{
  "d_expert": 64,
  "balance_loss": 0.0165,
  "balance_bias": false,
  "lr_router": 0.00217,
  "norm_eps": 1e-05,
  "optimizer": "soap_variant",
  "lr": 0.00765,
  "beta2": 0.99,
  "batch_tokens": 32768
}
Below are experts of layer 7 (counted from 0) of a mixture-of-experts language model. Rows are named router (the router's row for the expert) and show model dimensions 0-95. Each number is 128 + 24 x the weight over its row's rms, rounded and kept within 0 to 255. Numbers have three digits each.
After each expert's rows: "comes after" lists some tokens at least twice as common just before its tokens as in all text. This comes from a sample of Wikipedia text that the model never trained on. Tokens count by the router's weight.

# expert 158
router:129108121118175114149155166122159113096159092125109123095102078174127123131163095118136149101075118143135163169106116149164103132152120145135083129127175114108156147115106123071140131124088082124139113113120146127129132133131128147126106120139140139147109132120160091172132130096129156168
comes after: "'", "with ", "of ", "for ", "in ", "is "

# expert 63
router:105123130134151122134169145121145048103103113121124147141108121103147099143160114103096102119128088150130127115137122146154145111128126116136123053097125095128140106114134092113154125149123118170087113130115133080122159134154122148112123079105172121134153132110144076130084127118087140150
comes after: "the ", "The ", "of ", "- ", "\"", "and "

# expert 10
router:112145105129150100125148139143152113127135117106139121119088101134141142082161118105160112085142129152159129136145084153158118120141114164150085093081162091088158151129119132114141097149108124119103097118133162114097144104150123156113172106152157134115131156101164123151116087090101164159
comes after: "| ", "and ", "the ", "; ", "/ ", "for "

# expert 162
router:116124134095123080130144161098147076130116129126115120109085128131157094100156118108164128066155133164132125167147133136143115122155169141149105123111147110086108100132099127118155107149142129140112100082131136109129095121156166142107149087151137131168121130124143079144123078094098133142
comes after: "a ", "the ", "-", "an ", "new ", "first "

# expert 76
router:120136113127142101149143142124109120140112116137151138100089138157144121105142136085114098089147131144125139155119127159175141144147165145145143110113138127076145150159121149089103088122158105133121090114136180161122141138191149131146121119148139101084108151125191109145123084085125157133
comes after: "| ", ".", ":", "–", "· ", "MPC "

# expert 29
router:092116104160108093175174149103133136099148154148107119092110146127168124088160131129134092142129115139124133078126103153139135143128114121128111115091195127126109140095114117122110134138138142149096112131126153115073158143155119169136124157127160125102105135154137112182116082108110167125
comes after: "was ", "is ", "were ", "be ", "are ", "been "

# expert 26
router:131122106126128091169154178126154114112107087111105132109080127122146112145193128120125126079123122196173121123131140144152094128116127145153108087103109119079134153116117116140132072152113089118126112108126129115102118105151154142126126118127140129135160122132138095118123076099083142133
comes after: "the ", "New ", "United ", "201", "202", "200"

# expert 120
router:106161104112155105163144140155144128134116116091143140138105105163142129098165118099149113081136134144152125119177071161155125128124138150150083091099161073104147145125130114105112108150097117130108091119133152123108151111153134154122158103155154101125113141121140114157110107101100170169
comes after: "| ", ".", ":", "–", "==", "was "

# expert 236
router:087136130139095104152155138121142122125119084142116134100109124149131113120158091133155140122152081141107141140123105135128128161109110135181117081112176138108129124108103091109109112170127147133094129110135139113122123129141158169094111073136146088131113113083148131126117094079102193120
comes after: "was ", "is ", "It ", "which ", "it ", "he "

# expert 154
router:090156154106114113150158126130149130115112113110117125141123116127124134133162129140152104142132143115124151114128118171144122133129116146147104111110133118123136103124109122128130117157149129134105111114131138091068130145162133159109151150169189109120075151075153094160081064078126148187
comes after: "he ", "and ", ", ", "which ", "who ", "He "

# expert 146
router:127113145115133082154165136136124121125116126150102140090100086105132126125147142139131098110100140136166132159124106116129120110107113103141106080059139137083150081097126127085152122120124131130132108113103142105095149129133132164150095119130188118119123167087134130148128098088118152185
comes after: "| ", "; ", "(", ": ", "$", "%; "

# expert 184
router:129090119107134109149173134137158090141128108146144170133124107153124110115137139098171079100150088132113157169108100145142119133105097106114092112125125124067115133142122108107132102146096103166113124136106135103131167135131119180109151122176141136131135123131144058148092101100132136118
comes after: "/ ", ") ", "°", "% ", "N ", "″"

# expert 36
router:138119132126171122155166164137179136099135144144117124118085119129127090156111112106111096104135099119134145112131115148150111136148105161134124095115130150118144090105089088116163075125114123154099088109117102099100139157145115137106151082149183098110119113114164091135103087098120135122
comes after: "\n", ") ", "1 ", "2 ", "3 ", "0 "

# expert 30
router:124141119097141077125157137105156093115105140114114134135121095129151115135160105120168108090128135154149116123109102153158139100124127135150064083074151115122140143130136140108147118133103117110150119098116156095093140102161114162143143088168162144153128154099149121159105088119118163167
comes after: "- ", "the ", "The ", "\n\n", "= ", ". "

# expert 237
router:097091125140153076117152155106138125127145118122167116122079122140158136097165098101126104079136146112140130132122111147164116112094149143141104121086176070097121108157117116118158113130090089133136087104108165130110142102162120149088107113144142139160129129130139085111104120119137143153
comes after: "of ", "for ", "==", "== ", "his ", "a "

# expert 19
router:132099102111125108168183140119156123134127127111139099104087108125170108144173112076138111130107146170155124124124171129155094154087100156112135116082145114119127147087137069117140076142104129152112119103115160127115129126154139153123102107132160136115094117127167132127086133126133155140
comes after: "\n\n", ".", "|", "\n", ")", ")."

# expert 44
router:085077102121131095161169129120129093153149103166122115110133130142145109106147088127119144097135075124124155163102112147136137119125111141138110145127162112071095124129137113120168123128094117107108135072123127086093112130127112149116133097169135146125143178141154111140110111106105148183
comes after: "1", ",", "2", "3", "0", "4"

# expert 175
router:113077139083105134132187141123131121141120111143143113145110137151107124139154116162162109130108120128151151185138140147163136126108148133138093115094123151132104079130113101120119119117128117158103107121112140130086142141165124138131106081170186112143122164087121095123134098138102190140
comes after: "and ", "a ", "was ", "N ", "\"", "is "

# expert 221
router:131134127115170105177203162112135123110137131152126113147111103129144130160151093143133129118139120152168159152121088150152097160145127127162119110108155103142118151091132121112123106128134089133117147134117152108090107133120148174122131128137131103098086183100161102169150115073112125133
comes after: ". ", "He ", ", ", ") ", "It ", "he "

# expert 132
router:127142103121133088181160112132125114146134124094114174123073136146147120113149131142155143104087137124127114135131126134153102154122120122150087093137137104091123109081131133088101096162112142140152096129144151079069124140161122190124157090108158139118110132151137118132120128081122141138
comes after: "201", "200", "202", "199", "198", "197"

# expert 46
router:105137128090134112142153152156141097149109108117149141143099111115134124086161101124155094092130110135159121135160121168163139111125132160150064094097149104092154137133139116111139110147095126132097098118121166104097141119137116146105136095171145103143125139100143120161099104100095160184
comes after: ", ", "and ", "(", "a ", "of ", "-"

# expert 92
router:092109095121148098106147141145156095134116123138126076113103112154116102100169098117149116124114086123191119160170144154181097138159131124135106128108134151108099145127156157130136108155142128113122096118088133139087121099177144143120134124138137068145136140111115118140106098108113144169
comes after: "the ", "United ", "S", "The ", "'", "s "

# expert 34
router:128135128148163121131147133141168102118136104115099156133102123156119099104166128145135099117127100169153134116168121148127127171113122129151089092082128093128099089092116096163181111161116100147102120127150144146066116108148148134124162131146164125149095111121145135129112121107133183159
comes after: "| ", "201", "–", "202", "200", "199"

# expert 116
router:149121107136145096122144145105160121109170095108148106125103115140149142109147117106139085113108103142130100129131129153190147118130158148184084110104154124117153113129106137101125122193147138136149099119130164086097141147151156157107140072158164105127115160128148090142110108109126132146
comes after: "the ", "-", "and ", "a ", "The ", "\""

# expert 25
router:105142109113142090139143150152150099135134122105132107118087106126135143078160090098148104091136125144167108133156102158161124123129118173148089086098149093096145156117140116112137093158102123124095096124118166113088147118131113155114165090155141122128122156086141125155114105101110164149
comes after: "\n\n", "|", "0 ", "6", "1", ","

# expert 152
router:098138146152121091159161165104147106137124124129161096128122121163151151112137089117133119112158113138136128115162142166148121140134113188168137128098163106066163149130118129091114107150095123111120055093122140081107135139154137154107120095136138125110109177144147138132125115099136140134
comes after: ", ", "in ", "0 ", "In ", "–", "September "

# expert 243
router:148133140119120120125171160139161075129094099123145123135101079157121110129125097084134127103101137162123150124084121177148127117130133166171114102102132133103082113130126143126144123119136092128099104108136148088122130131158138135109124075119151084146142166075140093152102106119136167134
comes after: "the ", "of ", "in ", "at ", ": ", "i "

# expert 78
router:124122118128155113152156189117172118113102104138138137116117109150121112103161139096124133084116130111178111122099156129154099098161130123144058086096126102094100104166104144096151110160133134125125085093151160139108114106125119142091107118138137146147118109122151125149144110095119172137
comes after: "the ", "-", "a ", "), ", "an ", "\n\n"

# expert 54
router:116092109124124130157142186125163083109115152118109132111108137145172111115153109157127110118109100180130177135101145137152102113121133119162117106066149131139106113106136099117126117148107117171106125136108152131086183093165121148130094125149144136120136127125163092171132083118130140123
comes after: "the ", "- ", "==", "The ", "== ", "\n\n"

# expert 69
router:101099113117118110150148143103138109095143122150124115139106138129155125154149115128136107120112138170147157137168077168141140098152117129151093117104165139131109097136151119108138131128146111171119092138137163127078139123147148152145106062133192124095125132134166146142078093094104157144
comes after: "| ", "- ", ". ", ": ", ", ", "and "

# expert 95
router:120106116120168098112139168139164128138142105125136108118091112107174136104160110122141109106160156145150127165135089139167123116151144165140104107136134135108133119123143147103131126163143075117123100093133138146068133118153151163154163113175158103145112142103148112143108100063125140154
comes after: "The ", "the ", ". ", "This ", "His ", "A "

# expert 214
router:107148106101146085136144136166146108149130120113137123133089106139144127079163101110152118083140124150165121123154104162164121132134128157149067094091153085102154149129134132098133107162108113121115103113120157118096151115136135154109170085156149119135121161115146128159114102099102161162
comes after: "| ", ".", "–", "/", "200", "199"

# expert 227
router:110088136102150130161172139104126070092086105121138145135112121153176131148143095089187130090112143156150149144130132145138125121117131105141106105081163144114128111120136130111135101131101073154139123128094117122096113134146120136094127113152184088125137152100162126133098134138137155154
comes after: "the ", "a ", "of ", "The ", "and ", "\""

# expert 101
router:111125094110131094134136152105136099101144129132166122104092103126169100074166112129141111117143116137155132139130081160182144125151153142135105080122164138090109140150154142128147097162136129119131064121122156146112170104149146152106112104141146121140131130126153121150075108105134136173
comes after: "a ", "the ", "as ", "-", ": ", "former "

# expert 205
router:126130094098151112142142162144132122143135072132122123097096121146119082081158129093153122123098105146157112118142085162132133140139131146151105086115171123112160171121154071119120084161114146134144087121144161146102131104123147148099152096141146141127116128093122106156128116110120180144
comes after: "as ", "was ", "is ", "to ", "on ", "at "

# expert 198
router:122113095076116098134175148163184109121112123104154138136101150113145106124194117109118117135129136108166118153114133139180124150116101145148119092083133101086108102134138118107158092144116124152135093116088161125117144093170123136091109104150135089098131146146133118141101125112120118137
comes after: "of ", "the ", "Department ", "Minister ", "University ", "School "

# expert 89
router:154087104121129107153147158090131086136108128152169125093116134126134109152169140105111100124135117135179121111163101164150148177105095161141097108109140127101127097138107110134133110202099107102121129115121150110112146118174152141107137087149162099155145139120160114146126136094123136117
comes after: "| ", "University ", "St", "the ", "\n\n", "- "

# expert 16
router:092111130161158122172150167106144113115147124137125171123115151155156117128158062122162096137117127147150158124143133146143158157132093130153095120085149140111123133107126127118144059119109116115111120075103173095135141121148138138111116128116146111107097146117153083107108084106119161142
comes after: ". ", ", ", "due ", "ed ", "\n\n", "time "

# expert 139
router:119112143132133073167161154136157104122137106115149123123079109153139139116153089136120126131095113128148104116157146168126133116095111122131146141104116142136109094108120121089130069096123129115106100116118126126073137135151123170100143095144170148167121189121127109145100080107131164152
comes after: "–", "January ", "September ", "October ", "March ", "May "

# expert 17
router:124115148163141096162169184108150078113121104126112117157105101121130121137152127120115118108118110134153149119128133162139141105119106173157120120132118079091095119136081134095124109121120114142146133130150164133099128072120112143153123078119199088139116170139132125132133094093141134117
comes after: "in ", ", ", "of ", "| ", "the ", ": "

# expert 161
router:101101146114176068136149185099136090101089123128128116096084123150141093094166119162154134109109133145140119129125138140159097103138151148151095119134138127102123142103105116094154086135132089126138089098146121135128121139157132144133136109141142136155122112116160076141135077122106149165
comes after: "a ", "-", "his ", "the ", "their ", "s "

# expert 103
router:105141140141128132141173171100127111118103077126138120144113131145166139129169104130132129139142131163137141127126155166154115145126092132167106133126150101083156147098128124105158123137094139141120065096149121085071137122175165155109109125126168116103110123140123155177132125110132173127
comes after: ", ", "(", "in ", "| ", "–", "In "

# expert 67
router:090155114110153088148160137088136123145096108100154137113108078111129091102149133104132128086156120117141134122147138146125106168170138143141107099116145113114095106118104107086124113120124155137128091103137160112143127116176103157101141131135176122173108141118145163127088130120059144126
comes after: "was ", "is ", "were ", "be ", "been ", "are "

# expert 31
router:130118124093109092120130137108146112175132139135170154128100124164172140136176140177148130089128112131155116128084125127131108118102097164177092126091130119102139137144111103117136129128110120169142085097112146128114123134125149173110134103167148123131087166119139109109089088080147137139
comes after: "\" ", "| ", ": ", "as ", ". ", ":"

# expert 106
router:122128162125169069149179145110106127132125091162156146084094113161134105130175133139148122124158142157169163125127128159139130135142117143157113087129156124123103134097107094140123081100155119120109113105154142125131125116187145155129121091139164126124114159088140123148094134145106136162
comes after: "was ", "he ", "He ", "is ", "were ", "and "

# expert 229
router:121110133117161114136152133122166136104117101141105117109102112132132143134158099105143104105149150172152137130137107150173067137155138149164133117098174115117128129121089129116138096161112086133124151105109133128058130168123137155129122106141141105104096163082142117149138093076117140163
comes after: ". ", ", ", "The ", "that ", "where ", "when "

# expert 186
router:126137092113168107155164139149131115161134106113111124152106134121166133089147128128124120100139107132147139116169129149138107102153121154150081071109142092097158141147116096122144112117108114152105118092134161123110164121126130138114152075145144080143111148085143127139091113124051137128
comes after: " ", "| ", "==", "===", ".", "J"

# expert 241
router:154115129100156083142164171088133113125139098145142146121106130157151098143152119133150111141087108142126090121123123157169143106108132133168117121090154151106140130110092122132151096156128121139160099077169139129118139165167153177146140102129150085094122119112135086158111099124132106157
comes after: "the ", "his ", "s ", "a ", "this ", "first "

# expert 109
router:103108099129122070142148138133130133112100111124125136106108125135162090111128120119126124134121101143128106176173124120112121122152143100132081095079145123119150119098110121088129122127111107159115099130106156095097123153129108171139171092140170122137109154125165107165117133068101129186
comes after: "| ", "(", ": ", "-", "; ", "$"

# expert 189
router:124102092130123110138155133094179090088124123141127157122134111142147085110152094150127138111140116159112145131137140165172113143113144145153092125106115130126134092091125076123122125148114162142133125120158164090130135123133141204120126129116211080104118098139125129139135114119130137154
comes after: "- ", "\n", "• ", "″", "Years ", "Preceded "

# expert 212
router:105117112121135134146157114112164101112121083106134100120106108166143151142150093095163081115133147113151140151145113117153128138101137136130094100121145125128155141111102140105132065115113152109125084141143156106079167088129181150096155119165142091161137149096132153148135129094098122124
comes after: ", ", "and ", "well ", "s ", ") ", "es "

# expert 225
router:098145086134136118153138115135156122138130101128125132128095097105148146126159108095148117102126125153147162136176081156133130135164124179149076113095150086084131104132096089097125109141126127145123119117113143124114110126153142153134153088139154083131129164106159133146138111082118173172
comes after: "| ", ", ", ": ", "- ", "by ", "by"

# expert 88
router:125126119120157130141147128076134114150133109134125138125101105131114115099132109135141103103110116125109125135150113158157117127108119135179105110082203106110065121107140139093171122133134122104119132098120155139088192099134141144119121086131141131144137149084145088124094103085086136132
comes after: "in ", "of ", "| ", ", ", ": ", "at "

# expert 96
router:119152121117153096151141149151163106135140112114133139141091096136162127092163091115150118093138096142152129140159093142152107109124108172155080097102159104093145130127113132107150107147098120127107108127162141113088131125149128161107187087164163121106110146112151111163109116101099157143
comes after: "0 ", "1 ", "2 ", "4 ", "3 ", ") "

# expert 228
router:128141093087147112168142151157158117137123150136143108122106119146135125128129112094123096120140148126160136108144097123156124136141145170154128098129148113095130144142122122077131106150108104151119069110108128104124148157158101146097141066134168089103119126126168067137120066105117148115
comes after: " ", "0 ", "% ", "1 ", ") ", "2 "

# expert 80
router:113120108142125067125152139120138112142127117140136120118091115149163131122158112118147115113151124167148100139147100150165099110172130160150081083107151105095140126137143148103152101155100115130101087101133150101102142064137166148126124092161155123168123147104159132168114106106133137144
comes after: "the ", "(", "A", "The ", "S", "National "

# expert 14
router:120142106120140115136147139145149103123128111115146124119089105150145117076161115101154119088139144151166133148158113140157124120127101162153071118096167127106149159126146126083117087173122119139103090126138157110105171113150133156100155089156151111129114158099124134155105107112105166170
comes after: "\n", "|", ")", " ", "°", "a"

# expert 200
router:108119117125141134147144124095155101120132087127129105129107097163133155157139084108179069120144146129114147152118104128152114126102138152152087093103128121130151143123105116107115058097108139126105085115137163123098150101140165151097145110156156088150120144095150162149135124090117140106
comes after: ", ", "well ", "and ", "s ", ") ", "However"

# expert 5
router:109125131111134093115146153147153081132122110083150103108083088137147110097170120107134120090133139127141114155138107158167104131172132139152084111108151101109155138118123144125174113160119093137128105119145151118105141113155115153104150091148153126155149124108156104168112076083117143160
comes after: "the ", "The ", "a ", "s ", "his ", "its "

# expert 57
router:112130102125158112142127127101178078128140123131117113090120139133128102104177134090150098116097117170157144123118119158145090138114105143152097088106134124086137098119118100088144115125105123150123091098129123120097158128158148135124152082140150110103125118153133119169105112123078174174
comes after: "of ", "to ", "in ", ". ", "by ", "from "

# expert 167
router:105124116104151130122164167113176141090122086151099128117100155137155100116145145083138132099107142158157148156107162144150072148111128152130095122117147140134109147098128113122135095145115145148144137085129149102142164118138100197105137097140163143084117150131147132141074126139125131145
comes after: "\n", ")", ";", "information", "|", "a"

# expert 90
router:130094111136139122125144155130163091122124115132102132110119116140147114138134058150143109100115152147132145123103149173120122140100143143140069055110170126128144127105121147098134124125099060141111120130103154107100127133162115142144139130154177094139103148111162149145144123111097170149
comes after: "| ", "- ", ". ", "(", "\n\n", ", "

# expert 71
router:134130130098141074132171133119164087123115136124132116124136085130129120136169114146124113119139105129165110129149141195124093124149093110152137140105149104114095095108128126077099102101121122107104117119103106153132151132148157174102139109177140165173120122147154127154102101111124178154
comes after: "on ", "(", "In ", "On ", "in ", ": "

# expert 128
router:106142104102147092133148144160149110141131116114137126129091101138144132078163094107156116082138126145161117130153088158154128133136121160159070093092155089095157149125136125104129104152103116122117101115130161122096147101145128151114168093155152129124124155108146129166121098102100163160
comes after: "| ", ". ", ".", "; ", "for ", "as "

# expert 168
router:107141090100150096134146136142147118148109105114124110134087099128144147094162092120141114074144130139147132126148102155160127121115109148159082102082161089111143160135145138105145097142100131137100080117126158129096133117131145150088155084145158111139126162112142129169137104098092150166
comes after: ".", " ", ",", "in ", "es ", "s "

# expert 111
router:120133141111156137152145138121215117138143103162146131114067136139116142154173148134149117120146113156157169124143159166157073130116135119158105114130147151116124099122118122132135104173108112179163102117132142138137145106121129170141160116127157134146079186119130127137128137115110122148
comes after: ")", "==", "|", "===", ".", ":"

# expert 66
router:111097104097119124143124143153177128130148106104125114108100107176146118125155101121106147116110095124151128163151125158165137118153130131184105124071161110094099152123129096115136130148155159137137066092125125102120141117104123145147148126153139158147108149132147069144150128120099183135
comes after: "'", "′", "’", "Women", "of ", "Men"

# expert 231
router:117148102131137074160148144143138132142104116119127139128098087155136149090149108131157127108130124149151126156153100149140104116105138150153089107084135101083163137119140127092147098133103113139110106099092147108085150071147151156129155082140159102141119170126131107168132104117102150162
comes after: ",", "| ", "$", ": ", "°", "′"

# expert 220
router:113144094111138085139147148167151110137139112110136126129085103136147142078160105111149116081137116154158128126152095155160123130140115160154072098100154090091158150126130133102139108162116119116105103108118155114097149113143136155116165085159152124136118158108140129160116096098104162159
comes after: ",", "the ", "(", " ", "by ", "In "

# expert 112
router:131131108154120130131163131119152065146122111112133084130074132149166130134148100161155105090157120152133125138177120154170160113104130124133151112071157146105115124117133107103165096137139073143108089077147121120127156125181123152111127124129166129133128136110115119126082119106136132131
comes after: "the ", "a ", "in ", "first ", "two ", "second "

# expert 59
router:087108152112148112124167155116152136157149129144148168125121144139147132171145138145107089119121108181159163133126120174138113138130115156175087117130156120118118127151111124109136110131130159129091124141098143133134156155160142186129162102133157117131109093137176157178106086111091123144
comes after: "| ", "- ", ": ", "by ", "and ", "L"

# expert 185
router:095133080117169116160136144136159101119136131121123170108121139131135112093164126098156080104118093174161106116139092136159142136128112181151099116094164123119130140130128115098154093129098125138085101122151164106120129096142120146086134083153145135127110127097143121162130101090118156148
comes after: "\n", " ", "for ", "\n  ", "by ", "used "

# expert 144
router:116108123100152122161145157109150091126112116171114137130127112117175141167146074139160112100103118157157148119122101165129115121136100170168095103112144121088137115115099108115146120100104113169158115106097147112127130116122110131111117115106196133128130145086125107121133120124090185162
comes after: "| ", ": ", "- ", ", ", "\"", "("

# expert 56
router:133151122120158128118146161122137116122129131128161132121124121123156119140170116072159103078128140174154139115109075127173136148105100147148095120133146135126111100117094111128157100133097131165091109103134133121123153138177108159144125087145180105170088126118130094169136089120106145139
comes after: "\n", "\n\n", "\n  ", "name", ")", "Genus"

# expert 194
router:118151085137154097128158140078163109130138096141127146096099111156135119098161119149144145081091108109150109128156125139159096144105111181119104096111142130125140128123103126065159097117135094117072110124080137116115136084164109147134128138122151133120094126129167138121136101111154130147
comes after: "in ", "| ", "of ", "on ", "for ", "In "

# expert 22
router:108148087109140095132144138150148110143135124113142130135089102137141136071164098116149112081140136153149124137160087153155120124134119159153073093099151080093150148118122128101122099161106103126120113105122168124098138102143134149107155090155149130123122157103147127159121086103097155159
comes after: "| ", "|", ".", ". ", "−", "+"

# expert 248
router:100147116128158077138140143166140119138123097100162130137106132141132147083146109099183116090126135128140139127161099165142125120140119166158062097106153122101154135111110104098146109148113106132114100120129147122088158092156127154118133106120165117136120165108176145159103103101102153143
comes after: "| ", "\"", ": ", "; ", "%; ", "Y"

# expert 235
router:113151136103122087132152149114157101119141132113119135138103099157141113103156111135180119114120102127155134149143104171142106116133138143154087112119161122120145153112118125108147116159123140128110105096148155099066183124165134152143173074143150156123141133120125099156099093082106152168
comes after: "a ", "the ", "-", "o ", "i ", "an "

# expert 42
router:112146110120158086141143142155154107140117118117140127135087102135146128078166103120157116082137121144156119140152095158161119137132132165149067093099154082104142148137136136107127098154104112128121098124134159113102146102143131151126174086153150117137123165112153121161122092096108158162
comes after: "–", "a ", "-", ",", "202", "an "

# expert 20
router:109145116101145098122148138154145104144141126130133119139095097142149130076162100102154104093130116150164122137162112160167127123128134162151075094090151087104152154131139124094126092154109104141110095112119157117108144106132143157123153075160147117134126157105139121163115110101093162162
comes after: " ", "a ", "% ", "with ", "0 ", "2 "

# expert 91
router:127086131114127101122180138122111119141131109113140122107110159165128147104167116138164106153097093131126136114144104148110115117096112118190101093107159127131127107137100112112142134123136122137139088120134145121099165146168100170104112103102185136100089146131139130132056087115105141120
comes after: "to ", "was ", "is ", "and ", "be ", "not "

# expert 135
router:110146123101158067131152137122179120134095106116115156146070124156127108104147127121129132107133110191179145115167112143110126136108131164114118103076156134124113105126096125083162103118144107122104130112091130119080128100148135148118134141158136123111092129166124147144119141099092139156
comes after: "| ", ".", "on ", ":", ",", ": "

# expert 11
router:095113080100172123109141129158151109130113119160147150111102099122143132119157126142137069112145134138166127141132088162169121110151104156134063109117125135096133116119113132095126126141114088121127127084114161149081108106146133147137143123128145120109107188110174128147129116074136156137
comes after: ", ", ". ", "that ", "List ", "said ", "\n\n"

# expert 245
router:099131096127161105146136141159160097114125106117125139121114106141114111077173124131163107091116113140166106137141106166163109134142107178161069079112156085092143157127112129105158116140093120142121101103114160120110140100135125152104157099159139105135122139117139135156102117098114150164
comes after: "of ", "by ", "for ", "to ", "with ", "from "

# expert 28
router:084109119089147123131138134115171083114093124126105113114104125122114102135173125115133110120082109159157111107112105175166083113129122159133110097121157123104111114081120112090156090102108093138143114084130126126096160155140157145138155109149142089092131130133147131153126088099102152127
comes after: "of ", "in ", ". ", "at ", "for ", "\n\n"

# expert 3
router:098143146126178097150169156111124136139101088142151163113113113133135115122149134103143125143152155134146161152126140151168120150157092147167084098119117131108100142096102087108153108125126106145100100112141151099117132119170130148156155114155152128127074156117132095117083097113082134155
comes after: "he ", "to ", "also ", "He ", "which ", "who "

# expert 196
router:106156144128135122151153139134134108146109137112123160126080149156166098119166114137137119079154124157125130119174143146148093156129149133131111078113165110084104142139084110102144098144113076111139097119131147106095145155170122153122162125122147117120114172106143141120094101118108186141
comes after: "201", "200", "199", "202", "198", "197"

# expert 129
router:131114140138135127150139125115137078125113098124149147109098144136182174087153081079122116134138095119133099172116141180134103119135111166159101111119148081119132101115107140129096090165094132127123113099117127097123122095144139151119117122153149084149115160118114110125130104146084163158
comes after: "1", "2", "0", "3", "4", "6"

# expert 224
router:136112157109124122187153154115154116144118070089096165127112107150139129122160119121148144075091089108130132146110125152150102124126152166146106119134153159124159123085126091085128117161084129127145092140137144143123145122176125131142126091137141145136100133102144109148123115064118158138
comes after: "=", "is ", "as ", "was ", "in ", ", "

# expert 202
router:120134152141138097146147138101150115150109061116127130118092098123152156103140136143153109099129118155147125150124114128165115107129123125143059124100146121083160096096129123092144128187098141130156102121131154102100135113137152154123102083124153102133104096109128110158115120093093171159
comes after: "| ", "the ", "(", "a ", "with ", "in "

# expert 43
router:117103141149147071150150132153156110094134104108140148113114156169171123109164094115181113147095125125157170124145126165142137144140085147151097113097117151124103128153140157126124089154094146145097111146105148096121121157129161146116156104121152103103118134082142132137077109104133150140
comes after: "to ", "would ", "did ", "not ", "can ", "could "

# expert 255
router:133161116119142102170136143117133121153121068136122141100098125107167099118178091102138123144150110167166127122105142131122134112140110154168115107123130148131154083105150132128107076133107103130102119124130162078118127113149115156136122104191171115131102105154178132142121117125142175130
comes after: "\n", "\n  ", "\n\n", "such ", "known ", "v"

# expert 247
router:114136114101128068137145139149146122159128101119157132117102114156114115076172118123180128087148138127140126125159084159147109159131113161135094088113177099109128145125099116107153110169113130143110106115104171114108150093145111158117145097142151113135123161101144129138127099104111171158
comes after: "was ", "is ", "| ", "be ", "were ", "are "

# expert 39
router:122125118125146094135164141097167113109107136141124113129114116117150123122151085127128101084122126178167126137145101145175132107111113147155091078099167089127129128136121137136147110153133131117116133110108185128084164142163118166142142088136172114139115162133177127164100106114122171130
comes after: "\n\n", ". ", ", ", "- ", "= ", "K"

# expert 188
router:113123135157154125129186157107127109109093135118131096127095123153174146129183137111131123113095078144152153145125113153143119126146150113129095108093160154107170097089099110116171123173161117139130120129115132126090144143158124164143128096136147135126112104132146059151107106107137141146
comes after: "the ", "a ", "his ", "s ", "an ", "The "

# expert 177
router:125113137095148113169169168119134106110113139130172159129114129114154095129174103130146141110150102172133141124112102170134140141146147139155128077137203139091108127159093154094120084146132127133116077123145155122109152125129137166107116131147162104163102120095143121129144118115131135165
comes after: "a ", "American ", "was ", "), ", "an ", "and "